config = dict(
    n_experts=128,
    experts_per_token=8,
    lr_router=0.000669,
)
Below are experts of layer 2 (counted from 0) of a mixture-of-experts language model. Rows are named router (the router's row for the expert) and show model dimensions 0-191. Each number is 128 + 24 x the weight over its row's rms, rounded and kept within 0 to 255. Numbers have three digits each.
After each expert's rows: "raises" lists some tokens whose logits its average output raises strongly, later layers aside. This comes from a sample of Wikipedia text that the model never trained on.

# expert 3
router:141133130113156134123147113095105127090107177104126136117127128120088103166130151122109121132108101141103157148136087129128105124132158108152159130125109110113134130142081141126117086122083114101159109150125084098187106158139166128127155142103152158149132111168098124104165150129112077138095108122128123097112142107101166109106096112158167175118133107124150076121127158150150090123159135108151093137131125133154169143081116137089158169102152108136137114109140153129151147131098121148068107100123102139115083112083116147101131132162139150136095082108094106130135103140127118091
raises: "otes", "]", " him", "\":", " certain"

# expert 80
router:142143094109114136107133087117117122128110136105153144116126122135132108159112164105114156139107099114127156154107119175116099098119140116159141110155117104099154112137094145103126119100104103096141117172156104098172131177148127139126146136088160148144126104155115127081149169159088100159088118100123102094108154130118110117112097094147151162110135147149159083150142170136149128096138124096169109153143125122159144160095120120095135183096146096146100109095143129099149131123101126160103104064115107164120111118110140148145108147168127150150173098112087100135128115116092117107
raises: " of", "hip", " and", "side", ",", " ("

# expert 109
router:155109080117132121129125103108123131114134165112166153128108107117088092137091144129130158134098114132120161116087105135115093085135141109140146135169068089103144132109116140108125099114108084111149095169132108104155128135136157105133161113106131158150092101156106126070148136150103095143098119124119145123094144104119132076121100103128128160103133159118160103153139140165154118122139111077164107144147132135118141138118113124108139146130179113161101125096125143115146141092117126170086182090091094160105128120067095185122105127149138117137133118104134115106139111137093133113
raises: "-in", "back", "\".\n\n"

# expert 86
router:155103111155129143084133112122117132104097135116137137162136084110112094154105187102113135128120081134129166139094119161137113101118121138150138140155102116094132159127083182110124103085108089130131122166117139101166122172146161147150145106096140145119132117169115141097123147155124106164114104107118119118126130122117159104117107116150161182142109137158147100141136172160150131142155164114127106147172128103157142135089136098120157172084144096170095135105170137108141123111101106156124143087127151165114118132090085165115122137143123096144121117117114081092125122122091124102
raises: "ring", "ore", "ors", "or", "ers"

# expert 87
router:153120110102121144107152114123122103131109138108126132141136125101107073159110166114115166163123102133137163167128102134106083106132144137178153094138105086117144138155119139109084115093087093104143115168130106086121122149126162105133160104128145148130085094153088106125164139131095083171118104106151124100105142103130133095089077116158144165102137145148156084167118142154148130127156137116119109162144142125139138144060117128097094133129163110147099122107154135128179127124116139160100118087113124144117129146097103150090112104122149156147134093113127113099129109137085111116
raises: "ly", "ized", "ization", "ities"

# expert 70
router:130148089086137141122154109133097130124103141111137125133125125126087084170112153098127156136105138125103156139138115156102130099126155100152164117167088077103139133140117135079137083094098100135158084158147111092157136142139186134155148119096152134117113099139104135104156171134107076123106102138147090120107143110132134117075104092120155161118162142130145127151116161150141095120168144107167092181153145108144158141118115087101138163116131122132107132120133127111184144100114132150099132102100113156103110125102113148114120122130131161154116093107078097123127100122105144125
raises: "f", "d", "c", "m"

# expert 62
router:158104100112120143096130105115115118116078164096114134157119148114094110151102166135094170096119136131136163182124119176088110105141178123149146114144104119103156108136110159105116096128118110090152111149139131110177116153144146101150166131114160138099126116141115111091134153118122088129105100103174120133119170126096145093102114093138169154137150148145167113137146153145159110142148171083146130159137115124155118148096099112114133173133143105135096142103160149107149123106125103150088172082103103165080108128127092138119113149158127147155115126092104122151136113129144122117
raises: " |", " by", " for", " as"

# expert 20
router:164105109136154138109129105115118108109118154109141130131117116125097100123094152094130147114103128142119145138134119126106093113143110133165137153146070120107147140118100144095089130110094100104147077134143133106171125135156183116164143114107139127103131105154102150109144150117103096117086125118155098087114135148110154112097072125154189196142128119128152123159143130149150098134132162140156095167119146151149153173089103101105121139104148107155113138102113120115173128093110104139082120094112127163110103115096084135131102158128117121156138092115073126101097095116116132118
raises: "field", "ver", "que", "igh", "gan", "val"

# expert 8
router:160131115112125133101126093110109110096103144120146135144131098136089076144083145116106137130109131138136155155160130126113126113155148132143166112193088121133143141134126170103124086112131113097165109160131108092159138150147188134132151111121158146135115125174108141090121149104072115141118092105143124097122143118106149103109038097143176159110129132139151115134108139133152094124148151113139129131128134082130164139088097097110153173122140116138108134115148115123158147121087118141106135057122115147117084110090102167125099129150131116135145122115111101092125095121120122138
raises: " least", "jan", "asm"

# expert 123
router:133131083123148130140153083124119104092128149108131142121133139108104105160081178110132168119118088125127170151155103153094119069148150155154135130164096086115145088119108143117087066096101131119138125156140139118176107175145157133141143122108156147110107123170092149124138165135109092115095134124128143121096135123112136118120093117150153141138147138155149131138135144148160093127125137107164118154155153106112166147091098135108150154113121099122112127106165117108182114127095118121086138103119128160091105090083110139121079127105126110147112106106129093111138098105093135104
raises: "===", "====", "==", "In", "Con", "All"

# expert 63
router:144150123120124149094151108110129093114105134108124122134139151102105115168102153111116155108109122145114133166127102136098126106129134133140164114157098101114176137118114162095097111118121110132140079160150115109167142164133180107114195100116159125146088108150118129113134155137115106108068121114133105103097145130111150096087107109151162162118145134151165110153125130171166102121147143074158075135127147127140143149101095107093140146081131109171113136108156156125132175115107101151090155098098105168123093141116112156123090117142097130132113101109088104120121117138107113128
raises: "|---|---|\n", "|", "|---|---|---|\n", "Or", "Note", "Sc"

# expert 127
router:157132121129105143091161121102081100109106135100139151111139117128092073148092153114127178136105132152102145149119092135126118098133152109178160135155120103127185139133106148109122099078091113111142096157142136104157119162159192128142144120113154142137107088183110145098135183140127099138102119097134122106133134123103177112103113111130150148112134129134156099127117168144139107132148156073139112142140130112146140154106121109112158157115131114131092103120161133105182146117132130121096121097118121139121081108089100163114056140136134128135113108115133109116145121111087119101
raises: " MPC", " Binomial", " Animalia", " Upload"

# expert 111
router:156102101112128139104138110131119113113114139120135152140113108111095108160067169111107141106108117150113161159106096153103098122122141116146151127156115103104170101137093154105145097090101124093122100175143129113167127150152161136130137113102120146108084113170093158109145145130115102122073095110138112098131160080119138102088124096151126146090123139146152102133111126137130131137131157087127088145154159118152127137102107102105148153093148123134106112111140174111137150134112110117092155068135090171125101111124110170137084152139124153148136103071109096123107107128094116098
raises: "–", ".", ",", " in", " |"

# expert 5
router:128111102118125124134160091105117100107126155122137108143122142100117087148056171109079177129084104136116148137109090138116113120154135110121133129134088091125168146145094142102115112104114123127152105154133120116183128156121156125149158104079150126132099125165093115112160160150106114133103112112144137074104149149103126088092098120133155132142135153125137101143142144143149078136137185106151099145116142132131137119129111126096152139102159128165106128062146131124133155117073117153086124120128117154115135114105119158125117136146137138120132086098148059128168155137109115099
raises: "iss", "ou", "iz", "ond"

# expert 104
router:171133089121121122097129103125134126107131119129141134135131126082106084133096160093132159110128147122114166145135071130109132104117115136165161106151112104099145118120089158081118096116109109148173113154146138080189128150157149108147171114106147144114120111140097117090137156139110087154087113106132118097143132120107158143083132098143138159137173167176143099160117148147158117114166141114149103173117156121110115146093086095086109141120149095119104135115129107119142115107104140166085148111089130142110130115103099141111085132122142143140157094092109115136127120113088115114
raises: "P", "H", "S", "-", "M", "|"

# expert 10
router:139142116107159154134135118116111117126072167082117140120138125096120113162088126115114166137098107128118150178131099142095126107142140107143159113137102101077151094149112154105143094096114119090137103141121135107176131130106162117119141119107146154140064109131079150112141158130120113173093124117177091071120113114101151099100120102165134157114160138156138092141114149155164128141160149097144102177139149116142123139106111129120150172110127134138105099097160128106147146130110107163095126111090114169115113110103132151100113160133127141132101090104102113123108098137085105106
raises: " to", " by", " for"

# expert 68
router:130134070149105150101138097125098096140108140113134127145097158111099087168110172117134151135102097123142165126117083126128091062125143137147158135136095140080152107132099160108125127132107074124163105154131090104176130138152152110125161134108136110131075092145115120122150140137110095131116103111147145123121112122106138090069094121138158136113135155150133117165142137150150088123194143112180101143140126119158113137102119104092141148101116087138109127097128147113136157114123111128091138110100117139092106100090098150117105130143122171156147120119090104110136100103108118119
raises: ",", ".", " and", " to"

# expert 0
router:138123099101144153093159111122102100110069150117146142141134116091106080159128173102110152108100114144137151141083103091110099103145160125139171130142068099105176111134081149105133115135116114122144108169140142114163133170120158123162186113115150151146083085158122093123134156156105101132096120100111099095129133147130132108124104124116163146164141109166135097153137176155157124128147136109154116142157151132144136160118105133098152171130145136153124100103163137140136143076101104129100142117096105167109116110103093138119120163137137125146126120129112107115136109127101113095
raises: "les", "et", "es", "ing"

# expert 24
router:167122119094133144106161094101094086105086134093146139120127125129096116160113141087098176104095125145134163154121114147087128092145140138134133117133088105106142157145110146106139102141095086086152095156102111102147120154147172112141134134089135126121102122139102134106134166130101097132117126113166111100094159104117138118110097137135168154118146137138159111164107134162152085112173142103147107152142172118155106148097088108123147175111112122132116119109161146100152159110113091142110132108111118171099102116090105177108065140130154127147106133116125106095137115117105133107
raises: "mm", "th", "k", "wards"

# expert 58
router:155150111130134160113174103097105117131099153115139127100112149092103086165096132124092139105125117135122152135129099145089134107153142108149162151141085118096160128139099167097098114110132103123152109174115108104134107144159165124123142098117136112143132113172078198100160142127116095116076129093124118083101158096135138073093115118164173160108136153153166108137118142159162140137156117123126138136141160120172109143106121118083148143117151108138103120086147135151131137100089115130102133107113128174143142133113126163115091120139120134137121082102127082113132114142106114112
raises: "ron", "rant", "ral", "j", "ro", "row"

# expert 114
router:166141126127109136105152114128109115115127126132134100144133122109121088156097179119114161125094125140125149131139093116081122102172131112164145122145095111094152127119102156088085105107117089116149098159161134110161130155151149100160146132105137122161106086151107129085132184139112089176089125105139118097101113106097160106098110089162171144111162142165149112140103144157165103105156120092157078152125125133152142143110109128100120163096137111162115139114145139140163154101117118142098121088093114148103113098091088140105110134138125139170143127085115121151128139120115119108
raises: "\")", "|", ")\"", "\"", "   ", "|---|---|---|---|---|---|\n"

# expert 88
router:124137116123134143126117109125086114106109146123137126155109129143109117166103143109093145134153140170140157147105112119091127127132124135165160140168107122162158116125112153099117114091094097123158117143107128097182097122161183157145135136091173156142121109147093139118141132090111095157091079122159145090132149102104157093107094118152148149118125157148150122133116138149167084126158155114132124138160118111121136124114101127092120177082148091164132130104131133138156154081104114147102125091096132169092101101101117156126117124187147115152142125095081114095141107121110094117
raises: "Note", ")\"", "|", "\")", "====", "-"

# expert 112
router:148138082101120148117171082115109120109122134125130113143133132098111102155086161091098134110104117136131167136125100130085121106133147121156165104147111098091125126131117141075112115124108077136126109152137076097158156160136160135150157111120139135133114115137096114104150169131117079167100135111148128091135173113122123091105105077128155138106173147168174116145139160142133113106126130122153090162126154114170138161106113119096137147088117110172108104098152125121161139128110096129112111101102126151081111120109104145131117137110138130173118119082121114109130131138067115088
raises: "ie", "ron", "hes"